config = dict(
    n_layer=8,
    d_model=256,
    n_experts=64,
    experts_per_token=2,
    d_expert=288,
    d_shared_expert=0,
    activation='swiglu',
    moe_layers=[0, 1, 2, 3, 4, 5, 6, 7],
    router_score='sigmoid',
    normalize_top_k=True,
    routed_scale=1.5,
    balance_loss=0.000199,
    balance_bias=True,
    n_groups=8,
    groups_per_token=2,
    init_std_router=0.0231,
    lr_router=0.000541,
    n_head=4,
    n_kv_head=2,
    head_dim=64,
    vocab_size=32768,
    norm='rmsnorm',
    norm_place='pre',
    norm_eps=1e-06,
    positions='rope',
    rope_base=10000.0,
    rope_fraction=1.0,
    qk_norm=False,
    attn_scale=0.125,
    tie_embeddings=False,
    parallel_block=False,
    init='normal',
    init_std_qkv=0.041,
    init_std_o=0.0509,
    init_std_up=0.0587,
    init_std_down=0.0587,
    optimizer='adam_hyperball',
    lr=0.00606,
    beta1=0.9,
    weight_decay=0.0,
    lr_head=0.0153,
    grad_clip=2.0,
    warmup_steps=320,
    schedule='wsd',
    decay_fraction=1.0,
    decay_shape='linear',
    final_lr_fraction=0.0,
    batch_tokens=131072,
    seq_len=1024,
    doc_mask=False,
    train_tokens=840300000,
    steps=6411,
    dataset='wikipedia_en',
)
Below are experts of layer 3 (counted from 0) of a mixture-of-experts language model. Rows are named router (the router's row for the expert), gate (a neuron's input weights, with its number), up (a neuron's input weights, with its number), down (a neuron's output weights, with its number) and show model dimensions 0-255. Each number is 128 + 24 x the weight over its row's rms, rounded and kept within 0 to 255. Numbers have three digits each.
After each expert's rows: a language model's description of what the expert responds to. This comes from a sample of Wikipedia text that the model never trained on.

# expert 43
router:109119131117146180119114130116130114144115123121123120140125115150159076137137163127127117066107135074150130109124149132109110149134121058146137099070137120112148137090130147168156097126103166127155129142112120127110109106166153130129152160140069125079099135112137136127126150145119153126145168116127159109160134132146134107177144120134151135131151130110138134116112133117114167151124148154139090132100145145121142120111106112127129136128137103124137197123140110174111154130133124144107123192130123141127149100104147146129119149108156151137132116112114125168121124104159121134153114124000125106126174131124144144174121122111109156131124141075099056123091120122133093159138112113137143155109157164165133146129132117135109126123137140171143142106098081157134086144161140
gate0:101134149089112153119113146109129140114115155213095153123163167189116141143167111122112141135112134135134115114149181177103141129074110103158145132147125112111087103115103140152163102129147121157172139153089140111141128177134136167131135154137123116125128166092146117123113175081135134115143170147124095137114119087129166150128085110136100167144175160148122123116167167095088134130105108145120140136140112154132099113149088147107107115116107133164118179135118125158144149092117132127126115124141136105140120121123105150152137091157121140117100142172134064124136080118164147112149107124123099105128130137138123143131131155128130137155126171131129106170129082136128142177119118112117126193112090112148110119138172180091154146144118127174126135116123145132112149120113113
up0:172143122142086146118127087089130129123139096123127149108141133150138122144132127083158120107146076110159122123153144187097128087123143086081145098123166123145127102124075151129111145142143179113139137133121168111105104132150079161124147144118113140108098177148140153127089161134082114103130131108158135122151122121136133137140187095124126092137113133129155127122132119125129157116143159109123150154133117116124155106094106114126115099141112136103148158120119146122186160127100134115116178112175149165117096139132139130123158113087105128121113114112137063083129144150183175138123102133153161099071118124149111139129121136093148148185155163161147115130096110130162142144110168147146141165109142114144095141175128138139116163162118132107172132129169158130114154112125134
down0:136129074134173126150112154118177124135127128137123159174136123128140102175105135141166146157120112118086167153118118147133135134117084130128117131121134108192148115125125136119110110092146152149104158147119159107141151093068132181101075132132148130132104112167149145131096141115138115131163132127161078148123113089096152104149107162129129117159076151157142138104127120120112162136146097108130118126158094165154164130132165168137126168109111131103156133133179120104146095131090126186166108154114113125149146124112148134086138148112167137128102145147093098128094144119105130147137153072127184126121122155128110103125130151100120108123178095148107118129072098122160093149133138110139093124072139157113095113134141143122137144104116109115147131104145103159122159146136103
gate1:105120075119168099090110155152081123182124109093120095136124128145142182138082105124130102145171137138127087130151113172161132111092172181086131148152132174109095132145120139122118116142133138093128157136127166147150145156128095105159128133119183128156111143136129115143106112144093112158165104150125131120145146094123145132115127125082139138164109126093165132151122077107126136125167116107150145109091114084156109122095131138163155087173128146149128125120157151108151157160139104124156146092155173130176118142150169129101144148105138128092162107141124114127129138175119101182100154151150131140103105164111136143118133118132141170132108144153099131106130133114095131126106113113119135134120098091092100078124162135132144113141095127120088149140134129125130163087103116
up1:114165111198121112137099103158109145074090145119094112107152141129137115081111099123099134126101126120143138159128164111102136095161102119109113179089137124110140135143113112088133138159157128089093137094143121097138124110148112171067141132126137151106137147165102098098108122120125128158118162140104116092120119114182135123158142195105150127145090133122124096133124128110112121185102169145131044105137145123121144146135182160109156091130130142123138120132140159126112141145123133163132170138156143132136119155105105160120106133166129145126135128103125149101133131157168121135110157106118154109115125136118147102141100134116100100118122150095139133114090154120142132128069143118140090121107101107118150153132101131121082123147081096144144117141052126090107128139119155
down1:120122097135148173108127154118126097116179147165135217116124121092103104108128139107098116155163153142124154125124127154135083126127092126097155071123115131130144105196138094132137155130082136141162114146112117153136072156117123129131151111150128124106130114136064139135137138159081126113134151110107120125130141127119119135133102098138134134142139134102128113080107124162166052115155118119141142112115159114134137128132112134138126112150153089143140148169126116138140111100159110155091142169135091126150108109156136130152112104130108131111160134136163133142128114168124107118132111139087107137148146070122150112100162155093161128111092106124087144146183133139139136104103155069128121119128091165172141084103165129154115103147120158133127113131120075105144138152108098
What it handles: Pipe separators between table cells, especially after names or numbers, and semicolon-joined results lists such as Ret;, 0;, 1;.

# expert 30
router:104108120105153174131115121101138141142121086108161162128136171157142107123130108143124129073113147097105135110125123123127111114120122105135160111092142170114150124069154147170125153133106128133118111124116136146131098094174145106127113166136045142126142140129120178120129129135151142127166162088097170097106118143163149104133121151095124139134124152113156121119131124160139136139149136104172135132117155105116116112121104107131135123121126079114134156127095105156102133122145111160132109171123089098137161101119157099143092152120166132132155132124137121103093116151142144122136104090000131142130168097107151136169149143118119149134119138101120119152119108107147162132118138164129129136124138155157143124110098127133120129150118219145131112092138112149123116114180121
gate1:094123109120125120109101122109144138143166116134154128107134138124106135132089148179124126135160154098132103128153159128123181079133081125124168110094162157089107134124101165131141124129099147141128149111072143105087103117124102120137109129091112124144158169077120130135147113100163171135084123109125177120107100178172104158106121117167106158112135148137137125188163120140125163094095127117168098150150132103129160137112137174120085177120120111121149137108149110171154147087134147174129172123143141078166142117091141112174095194137139162149171139104144113126139133176143117122120126113093110113139154131151129109146144161134161115108127128154117141119126126143123126116138167138121148062116126120131141103110105121157100140096113125128101135142105154144129124129114147
up1:088087124134158132110145120143143140102170126146141120148168125119067103140133173098105136108154129145130133091137112122107111134108138116123168160007144145092103137111131135125167126104117180125132128124140139156124117094122127158164102152110133100172117167139100134130105069130147119139136133140119139118139094120155133152137114148136087136133134125100152098090103180133104125136112129093173131154105139137147130140125155151108115168138120125126127135094118115098153123118138121180135129127153114088140145112127155142155126140126188102147158096117108109130147129142125131131183104082143132109114155082127099130147150158094140117135103127090140133109110097127132163096160146120109089103147119106179106103148084141169107166111112116115110132097122166120122132095137082
down1:128127155144172145158167144125138145090110143124141142102136062150139140071108146144099162126133137112107132158142140157147164129106085140142156161135146107139095131121115103165117147140153115132093093124155143134152134116091069143137100131123149125124140112128141157136129113124136169163112112137129149135143201121091161130097136158122157117142130091083094144147159114106180113118124091119136099165182164126193127145123112157142095082101104139115143160133120129125145114168135133122138123149157137092118098117156118175180116154154133112105134116134116070125122138110142069116118132126097164134147106118125107093121105093129146146137127147127148158106121141102076154175134155113181143149124117126106111133108108144115120156146150160086122118083130102100132150122126103
gate2:134170108142169109148112109127117156138112085154115122137129170135149151137150106132089146118168140137145147164166114145126125103109104122123125145166122087149131101165135138126106125152110108124126117101148143112121089125117144156103138114138117178109104121105078151120152123124172126104139162129151153103111114091141150108157096149114142133126151122101093120138157102148143175108119137100135081084135112142156173139133087179161131111146170132109095164094138140128105132094145120094127122133129166091110133103122103125102146156077146137121124077212111156142074137156108130122116107161196141149141105116125157100137128100150125143129162124116118110105139132115126129170118102144131173104104148126171159138167120140129121116134114164137059147099116163096116105154129109
up2:088125123125111150144113135129161132194099108133155161109139096188146160089149113106089167131137087102125136142108114137117145163108140119130092123155085141100116154083156108135135175126141107114113137159126142155179166091108130122154103128125124072156120107160123129140115126104102095102151146119130096117152127150116129144131080110121119139125101116162154136142111124122138139114130148144119080140126090095149114117115175102141145153116111077115120101159107140159096125124129155140135163164143107157093129136131146141150141098079130165101157156120119098148118129117138124092114174173090137112115133150141132172101165124143163129154167188169147148138093118135126136149117096131159150140127153181147168130118102146131148109103105131116104136163126106153099157103080147
down2:121137090134135113150136090150140110102146156112179120156152116115182106135100108136154085148093108089122123079106147114133140129155110060123127128123144158149106123104086078102119161122094159120127118124120171145130145130137138105109098136156107156127133174143119091138146141137143080103120161124136140103097126125135137136138146078176159134138113138088123129109134101136092151110153101104133148120120181135157139137154135145117126127128130163147114136132151125117166145142117090161177141110096115134110176130127116157095105112168102101057146114105160152097097091085126172137169117139115106144155078108152088182114079138140112139115149113099083146132101124141130127129136174127138157083102141113115109129134174119126121136132162166113124107147161132142133136124125139
What it handles: Single consonant letters or pieces in Slavic, Hungarian and other foreign names or Cyrillic text, such as b in založba, j in Adjani, K, Sh.

# expert 12
router:156130130139111187117140127087117176158127129103132143135124152111119115134148112095145124054125109110159114091116124126126150135116108094163155115113128159122121124023126102180142102129111184123146131104131134133144100109142119121141132118153091154114127149104136145101137124148144153113115141129130145129118133166169161098118109120137101112122166140143157139133114126131127159124160160130151104144116150135123152098130101100118130113123133107134138172119090111143101154127135142139143105169145042134119105082145122126155096153095134122105130120111168109167096134119140140127167105110021110111099173122125141126107133150137091138119114141111098076114105102136113154159150123161137145177130118116134134144105093126147098122133139173167158134101143116132115119129097122
gate0:144136135098136173151169129097140105149113146139147099134135167077119123125143139114147113111133136123114173115096110128153152154118114141144104118166168137103148097072146078167175134154136137095108096149137133127096105170089112137167142147136176119095158180100107128137125095139126088119138160093163159153157155170112148115128109115134116093107153173109186151143123116095141144150102191130135138105105130133109135144169102136117101141164161105126117073167179140140158125115132086119123133159139114159117125105130155118128126105110174111143118117108153074112113141152135169145099095109133117119127135105185132098135145120138119111107097116103164099131146128144124118178132130133124146146111162123138171108087127144120127155155143128128157111168107125138110123109149113
up0:143112133104110129096160147132121152166103162120103119088175155147110108134145070110139086104131123115141109152192134121191102151173118118117120138110127156097135144136147102150094185138107122143095123107163128123128065137104138138125124151117161158130150123140129133146155081140153094111161107114156127139142108119128087148151135088104158137127134121133107167108119103080128092121133144160137131121123109134146160130136118182126091128160124126133109095196116127133144133137090080142117148122110114106116115153152095143115145108106151101061119134127131132131146152169094125133150107143160097151126159131131119081115142160105124102116038109139140116144163116184115128130124108120118157121136148101114138116123174130095114125131106113145120108174152095157132101131140114
down0:230114118111125166128143145165109093122090135112117127127154117126120100170125165122132121101129148157104117140128135095133115186144131136130150138167125110136095122148115135137162106141159161160118076122156098109146132139124098112134091095121132138130124169117133099128133136147092125117134111117166120131122149162141119121102143144140096118154176116155149150164127099138106140146129091122116103089121102154182140155132126124071134073108178089140119139107137149118149131135130130117152149135117159155121068148151124098116092134155169136072167094110115147134093141135181059085132142152133141112163139109120105122130143139130099115101130093159169144137138164151114135164111122134117147091159116117106141169114129119122112107151143101144139134170160142090138144151109154
gate1:119159133110117165132161096168120138142136134159152131123170131138133140147175114105115107137120165146162155123133100122138128161148157107121134068127090112109155139131127121141124135119122121131108161094129120130117126143136150158132087118118108135137142117159149098125106137158178096123123165136133136165107142152087203104131063158123088140120114102103139063110114144163108119156124092174107160116105166175110129102140113079145176155071053132126126161128111134117133121135125151105102093123181127124116154137095147143133128125140144153138114152096112105139135132127156100161152064135109132107096130110138137165120090160115167137120107125129105149105110109127165145110161127125089141132134161142149101105120099126140103139194082127117136131119109114141121100109113129
up1:121079136147124130134139150155122156140155158121111118102168138127121126139086143128140129116089140140135141139169118118069128128153114154146141140120135085148113135141077109141115127095130152127064147101119130090172127148119135176127105101114155119144174105146188127180107087124098098150118151153148123123138113066102154150146130153143138129124089137112121084150162133126148127147141107159113095154160154113101106141134119170109161117126100120151085146124144125129135108130109141100127138140107100188148122143125147132100175115127114115152117132150112074208148131163091143154149115122162128112098097147161116119149129117125161103148129115171145118148114119186123100071118122138141173105165122114130114143124128164128117136125119079160116121131139090139150184123117121
down1:107125165172122128140135129186137120111146112109121076104135149084134131132098122107128141097123134156145134123132130100078136112197125156096141136132104162118130122134115139139115139131094123153136149102137131124133153139105139151155114061146162123131151092138151109133167132147128111152087117140114127126092139126141167107145138128144154093200115151130122054119142116125140112132114133098119144108116131119132115143179158123129123110140146112124130152100118108122122120105104148124142124098132129105147152165147079122061174114117104131144125081142142105150130106141113129163119092140091127163083104060139093115144106162121168135125148092128141128141125106150086082145120124127171100075135119093128152124148090102085107071076121072144147101140137119135127127103139123
What it handles: Standalone numerals, especially in table cells between pipes, in dates and coordinates, such as 13, 29 September, (25.

# expert 23
router:135100152184160186083120120123086177132146112111099163155152195120115102130141092122119131056134149146167138101130138137119128128125136090144119113125149119119151136054133137147149131107121173138164117124116110133122078101176143119138118152128113129121112170124114114085122136160136118137143134145142135128187144141133131109146127122133131165143140151128142122113143138123122176135127120123148103132103159144110125098135084116148130129116170103113110183124086117148115163132148138182135099203154080129124117076127147128150112164111156129147162132121130114153107120140136147140130157105071122122138183147079159128134118153114106183089119157111102095116104093091126149141124116154111130164102109119138137138115122134128130104108119160132154137096144104151106109115116124
gate0:126179126148149145105180148140111176134159190096120091129121129158103115109108142108137126116098161105124135117148127112192149192096126133152107102130143111140154113076167119157132094157145163115123126113149108144139140151132134113156139129111135130100102138153154151135087115116153108128098160139114143123117079099122147155125119167117156095143145125124159146130131133129129111145120115151147119112104122147112130114113151116112118101113136110131094178127123117134085127127155097116117135118196155152081164085140147144111119114105161108094160134100112110134128120164110126119133151109102099062118131095148135101106138064081150120085157082166139106174084162137140078144094117156118116182151141109134122156140106145114131139151105139104106113149129157126152123126155137
up0:120113129118104108102089126150141125146137130128134109069132078151159097103147121093081120139155095100110156142116110168125133114160097157142147112129122070134065157135125144125118138119091134107104123162172137135150146129114142169118140140154111113137126165150167150170116126112079100145119116147134108103194104127152119100125129117113170114147116170121152103147150119124166170130142109097139124136168125103119105114108092107139135112120106097177070139116133120158138136131115139132112162081132135138156130130120123145102140137148139094131196147149137141094163127113120100104111138098128140131114105111189140128118154120111138145143149170153134102142122159153081111083081123084134152128160158133125150145136136158112128137161095086140102156109137102117180152121171107
down0:102078113120112124098092138124148104106143112118116108107125150166156080145141134090154063140143151135081097123181145127154093108168171129147142116115135096135129148173138137124147104089150135115138124184136120143129156160125134152120133136112186112098123109146128159097146146141144133124131130157162111143147081170173155137122142123168111127125065146142083113111153165159142145110100145134110087126105130152138125145160159123140135119131082145098173113123139136161120111116099112117131173134134135144101139172112139110120122134170052107081118127133135134130143096156104114139103120146143132149108123126131141156117154140094115138126174179119131138120140089119141122121164099120182143129128153154115107123127116112136137068082137121153145088118150104101077118121146124
gate1:130192140117119136078146066137084116118128155147124096100155135119116117106146105115163141165133117120096106142109154173143100119125114153142129153093152080090140121145155128128080132177154107139094126105101142122132149120129127110129111101106120115141140120154137132146087128094171132107143127098136148138175159096127132172123147139112148134124143127124138154100138134126075110194142100120092157130090141096137141158116108123170125153101057102120074120119109165117140121148136116123135129126182160128161128163104106167140154198133145135173151150090155117126113150172149110124138123133136162138118122115137141105165109150137149153137124133107153132127120140084145129115113176137109148108124125101118186118126102094122113127175110115097100135148105176144138149127132152
up1:123110108121124156141137086127154095127103144117160115153132113141175139126165178101159116162161120102072139135109118169144154111109099156133100153103140133133114110119125130139088117130131121134119115172180129128145127101123115064089111124083131136098118113130136150095083134133123133103144090107143133118110116068108133134129148151105124130124143111073106082107130113092078100110149099175108177152125096088130162173189157113120165111137115145148111127125132135123164104126121165090124120123096164144111093171088122098100180172115115113168115121130091118123146170119116124123153170112146169110144094096147114109097123151137161144115163137144159162111137168104147116127122150147117133108139154116123120098137142127119138149137155154149086112140128116158138125121136096
down1:077138119192089088183154073121137137124094093116149146128128127108142127115178118144092123130129126181095140125156139100150119118145114142123128159121193112111140154117149125125103125162114094158099072132156162160082141123160125125167115092132150125120151106108129126125160127118143133163124135132129130135143118148099105081106083178130159100096149116115085155122122190124078122157124105100169142116142138169131134106099136127141116098088126109138176106117129131153132105121144092126101130140143129128166136091150122136128121119104131125120103146089137128152099109205154111126129128118120138109126144133121153103119117138147131116113108136114169085107126129112144105147141158117132122121102148167133088148138115118099183151099158122125142094114116132147154079184143099
What it handles: Numerals and number words in counts, scores, statistics and table cells, such as 3–1, 126 million, 1.9 Earth masses, scored 25 points.

# expert 59
router:101116147120141152089150128107143103139138113161122115147149180147116130114133103124096123063117146116179132098098140125119156159125113115173144125117172137115122149108146134173140140127083121116147094124141140115101133111152163120125133139151088121110165119088141132113124124151171138121132168125145152109143141156159160111133114114104158147131134132109141163153118168115115146142156137138126093130126135126112156119149113095126155151115132133124117161138111134143116132116129123146113120170131074083112194075131125139080126161070086109147139129126154085130096122163134114126142116115000108094116152142120143135108143134126124162106134132087110101145103178127157149127128124181114146153107150156122112132144105139118117158145127098148133165113146119190120107120158120
gate0:149145122155103139141094157155134119151108109132142131172103139143130145084129171130166125109103108096168111183122167157104158099133118116144153125193136163132125059128106135074156113125114120117117122148132127119141141132141115145120125165142127148134120201163117138106144103161072123106140109150096163123098100137150103126143107148107157078133187115093128121158127102085102148091131113152167149113087109097119145096140112103140086109148160113151127108142112139122151118131120091121081106099107129119105116124149075131111128114110129180105169156160126145091150091113109098160106148128138113113156141124162127124133095118117121155149118099115116121158149089112136113123117115165183119117115141110100082111119089176115129112104140146116132120129104133103108142133129098
up0:095196162135125152163124124105124143146170098145119132120115099118154138119103123083122125161134128122118151158127119099104155142111127128152127132141173120112138152120132091151182120160144130115113164092137130187160136136152085133123133097139114165086121136109119134098125142163128138095069136074102101114128178116138110153124132094098141080143171115158163147111120124094133163107130140161159165109136105082104116136190125082118082138109148135124142147125099150062115135139168117097122154141143101114128139130158103131157150153098150119143129133134091125088146114129110142138121125140138146112117131054197134137120095110132122084138138141145097103145160123146112128111134148093155130124131101167130102125135113146148141163154134107085100121126159127093134120109145141
down0:124130141112154141125142163173132156179145101199119117116142157084118162119063086149165115101110121140100132144102111153124141127144112133176141159103130091128130116159115108119120138163150108103136086132113075160158119103169135123089127131107127137092150119105111106070142127126135168155135175081084096100125144132137085127148151124101096115136158151102121127133120104112113106079078130131147080092123103120139153092180141143126105128126122133162096111149116152121127121097115095140143118118110126149154155154127132101078131113098092130109134155131136115132111146119105115172128111080080117112138148132081146176117109138114109116151131139113145121117145135144149111127175131123094074124122145100088121136119133142085123133144131100099092104119137099116099126148154108
gate1:110104137147144142131135130077125125102125114161132155144159133164139142101136103146117131113128134136136107133094148081141136139123140090152129052113139119102116151126161099140125072088093130121149109138114146177151127106162140113131165118168113143116161106131112123126154158139147140119104144081115100130127166136167131132143062165097084141184156100119176081151097151136130105139139144149126151106152120108133108131102127085095152083088100142108155158133126126118168123097118107128133145154124105104136110112092123094137101132124137154139127135077173080120138116104101115147160096140075082139133137093098147129108071151119126142129123126126116152162184175122154149129139144154114097120117120152108141087130087109125125108168100143131129117096128134123173105127140123
up1:163121112105128138139105134178117126083119120135134133150121133111152103111136123126145107101150152117122111092104127129158138118119098107127110070137129145157112130130108119106117099155133118145129106114113115106154097114136108127111175123135125139116110113123116107113125148123186116168121086136160145129148145140173137137158162185084120107138105127155128135099162124146101086106098142120094117150142101115133141145106127096126140131112074100075150146127120122136117115063123152137139065161115139089120087143132150120086055139172141112104108114149123118116178151097138110121148111125166123044119152091116098097081102131103123109129137148125164147153131163105150155103132154141130084148127100151148101119151149150165139107187102135124116147116143129070140122129157151
down1:108133122130140144128165111125199157153107087183162112153131134126125144114091059103156138113099087109164120142165092148127114165107167116143164134120155109121126121094118127159088146141157096140111129104142129142131075102140137148105145097150113117109180119113119098099134151150152119137138135099135072090089177086128083187105115139136109141126130124116145129092096140147139121083099123146105133097126120143122122177143109110128178122122155136103102111139170138149119087124133143156143151134132122095110170151121150136130118169113138113112146101137132120130136170088150137132140129170115123141121108095120138105170119112108065141101107088109155095144108116116149165133091118138136123120084131141110117129122147110107095099133153120112146137076128128139158125106076127
What it handles: Pipe separators between cells in sports, music and filmography tables, mostly after names or dates, plus country codes like GER, ENG.

# expert 38
router:089148120163146148129105090109132166146147099146121192149125148145108132108137102100136145065133155112127144078162156108118163134105163107157128106104146137125148139113113127167107096130102116128173126127119144127150130107158141117146117128151085139108142134124127120107124170166126140116153129100171138140156125139157144114155130131123130172143134138134136136119109118108101135123144164149128073134130129090134143120125123074142160128125120109123128180152113100150123123104158137127121126211117069131118098100126145153136107162129137116156135160117162106134083126135123159160140148114034126140138224119105118155141158128113124167131115138101132150118121107092131138136112096149127131151127133162162145134112108154126128122087119168154170122054136113143116104128124124
gate0:172110135126120162085119146119100167186124116094141113111165138143177145127112163138120119109108164141135135100124116116135131117097127116168154120140150136167152145119175119100126139103073114145169122123091127105122096138157105103099139132132146148077150131167132159092128126153118123061192138164132105103137120140143124142155145154134156107073151140114130130114137178067109103138103105147102132161126126149145138108131148098145157092138160145098126102155141126143150125109132117152136176140120158154127141107112110135118115125100114121092060128088134106127147153129124166108140154113132138102121144112132113120068109119122095164140138084132087101103141105137171087126119113107126122120155175164167110122101129153099129126137142179103150117122123096159163145107120123
up0:129142123116141129151124128118184086120124075141099155127137122151110122121146113165153131140129146143131088119119143118125131107150110149100127103138137112123115146147112134150122138149136061137147158151095143122123098133139123156156120142123146136125144123120148130121143143128179100159094103102151114190114090145142103113128100156140100166179099138063110124150107136172103203149129141108154150080139148103132162140115104131134125109135085129159136148103119111082133151159196195161113109110146132092132139134154111161144117156173123124153110159112147163122135138100126143124095081107087163141112130143170122099153077148141144144156127128095147122170134115102100162155122140126115183115134115130142151119127128121137100104133116138134185125077117118143131121169162141
down0:097178143113119119089145138122096113173141130088108136136106168120161098123127145144126118114107122109164144085170166085156154122117164125181152130093154145111127117108173099113120106103107097144166115169125142115117103139134104114105130115157122122092138117147147101147142153126116120095191157097144114101100122108126157170141102160126141108109147142145133120155161095101124113135147109114123144101094094112079131120141151116131121136109154098108190130140170149124174165114115126092122138173146108112133139116137160124119109100121117093130117161126173107152147116148173117132107132119138124142144126106091155126065103121136104136081133113127089114169127123157149158091090119114064133149127155148148134106097121121091175135128138164155157137189148143133126125132140127
gate1:127140142168118089103156122135181080114117120081114089099112157130118102130137121163151126102130121130158115154118137120091129065148068097160186127127126126126096092125078155132131112137148104096123143131110114118121142150163096124105166132158125147135094105084110122102119123116155145131154104139156151121147157143152089137121155130135097116131099164127129147087142093112157136156149121123117114096121145115141138146127124106147098101144117105167134086108157122111151165148120138166107143121094100126107137142121068109128096186163094133149109120094133134169136137106116121168132153126143122145145130125127157116193146116088099143145151132086064111119143088153116102110139140115087105135131102122194141123096112118180109158087138114151150111145130137142136127108127150
up1:157158119125145128125098140143073115150088152141195127119124105174118123069115084159126151183167107148182111098099121130115111102127122127113144114152136118136160107135116139119118128090145149132109105143093138167112133128170162090150138111137137139153126140157102127103125125078099112129134152081084141060097086128143127161093146110133068162136117092113146110116137124103098151095122117126132146111141139156152144117126108093123136139157119159115128123134163097159130115140090094125132121106133126111103118120177145082125116108110074129113107136102113111146158164155155121095086100136099153119092128140137154093131112126193162120120179130119182114125098141124131124147121136117133157121114140135120146110196125142113127135163129137085139118140098114126140126096132121
down1:148121117135161095144129138119147157189098185134142131103118142164139066151133121111114081120126091090162157132161066100102125148123134123139122104116140108143125141138106179132125096178135123143128099134149170116178118122111161140140106131101123181103136165122087094095099153117148124152155161115124147097126141117118165147111146129140122116144114114099090086080126120084137103112116145110104189137172167134110129111135151138126121133120181103116152108124103104116153119144159116151158157124135117074109147129141157099130085116114141121133144153094166157096139106128131129116138110118164138143121116137095114120154169114141148123114108147112088096140098162138130138161134145134090141081145148176126123139153161076125124125172138122121097101118103103091106124133136104
What it handles: Uppercase letters and codes inside acronyms and abbreviations, e.g. VHS, ECCMIS, RBLF, plus table codes like MF, FW, USA.

# expert 61
router:098106121139156150058100133103154140121167070107135146149125155131122136121156120143141105080136135120170121115157137112117161148095139101130116117099129154134110141087125157174158132118118155138178147128130156120131141099178138105142128127145090158094094135145117153111128115169155138101132136143141127114138113120171143103154130140078149144147158123105149112121130160147116131135160130117136121159120141161100150109083092115147129108107141126109092193154092098151104137137132157111106143165141090094110138070136134112127117139044163117104128138108146136140101138142157144120129130105054144139121164136116132127150146131126120146099119173096101064110103152098172139161132141138135145163122131161165116139137131140147131117140143187175119144095120117161125112134143136
gate0:133110125101165161140074139037142137118109120150101127154165141145089118118129149128143073154140099088192125118142124109138117132134150116113132143104120137135101122135098173127120111124109076143193110151125121106132140119131143108148119112110136120122080121123130137175102143144112155117101182107089162122138138144077086150144166115119115146139161155141105116093141123135154169120101135135140137149118116108136118094097152093091097126111141107102146137132104105113081119132165120165134167163107128137136157116073154092122108127117096140126139091111119133096131081088109125120135171142148094118155138134152119140122139112135089095140097126119172148120139133152165136132161125150063146120124131119141102121104155148126156139102159124112113151102174149151135180129113143
up0:119080142130138127106101130176129104118116145132180123140116107088114120109087165114102154119111149155093126096086118147132187150140096116144122114142077144140096080118095077103142125132130158136117094134111141132078124141082115161139134105127144180113133132099169103126105093143109163126144124110101103062112119200128147106121141128157119124124092150146133127130139165132105116160116129111111133162134107132145141118156160123158118146164105149134133154104167137169113128131129121084135115098141159109134142138116144153109121082140129108159146091145122084126139105168112131117077136092126117117105141097175115110077104127078129133097087142102141130149132134122096129143128132114130128150141139176132109118125129109116133116126174102155150178084130132087129126141192130
down0:098117189133084115169144100199135106143158125142148174136147169134153102133152116143148157127141165145140116138131128092154155162135154136177177134123111117150127134131162123172136161109106171127151106132158135160106138154086174146105122122157105159125199157146131133172127176109122145137103134127124092152127127125156124123136106134128111144123091101101148104118106139141120132133163173130142112137125106135079137124146130103131146141169129120141180158104133168154156146173094143082080161148085130075127115149147129132090134123140154157095143109164164113137123168142116137140115113160100121141139088134094130138145128136090155128140137110136114103138087100110120133123140135138121141110111116136127166096156140089114133136077132120145122161125146146111109136162158084
gate1:116123098103131145151141127104174107126130150130108152091131091079092144147135139122163142105127138130113121111126146101122101090143113146156136114119145177096112079126118127118114120124119141134177102142100113109141117103138115125135124100163125140160150142127120150123149097142121144129109111137144116155124086124110126119182075099145099144131161141122145152102143069110182133099130118132114113147118167129130144134141143159156148122134127133142136119112126139155118118142111095161084106173127119096149121109130117124151141136162134091106162149149140145074087170142140083129159109128077136057130149100097110163105082160166162130141092076109117134089064145120158127136189110104112140158108092157128102099112106083107126128120117163137114104165138131098126182142120127
up1:143146148088145115117142137146127126128114119124127119133139120086123138170077121077145111112152143170104120133105119115123131117148122121086150149159150143144165130095132125103102129165125157139115119130136077147112090115112077181152103114107120155165143148108135115107114102117141137177134137131105128151113110135100133108095172138071130080117108091128123109140139078146111121185144088180167128093124110109148147169140083133134144093157176151121088098113125100141114130144118124159145127168197140156103129128150097123133133114104132126095124133151104139133130093138100104176116123161096181119111148119118143131088098138093174105111117098134085143117074135138147149117130171149119104134125157106136133115123140093139116114169120116154105103158123072127110107141128103
down1:157144093095149110160107153155116100128104097087122130154156124159095113135123125125131139129158106175158134137116117150104136139132151119100132149161190070083108094138158114134156149133102147155095143139125143111109136126117161127131143132106115157164099122105092147103101104111125103140126120129141156158168139137119129130154163124131164130123146120140101091144098153147141142109094063130120122150140140106131135165093122103081116132120166114107096136122109140113136164179152147119216156116114119159103093109140140128118152142109143121071154097161070132104155139100099091129155112148159121101156148147178133139124118082103122123171129100128141150108181126134137156108138104106143089147105097126120115091146147114105138115156176145139141122077145134137123141109109113
What it handles: Measurement units and infobox labels or separators, such as ft, kg, km, Died:, Genre:, B-side:, plus semicolons in lists.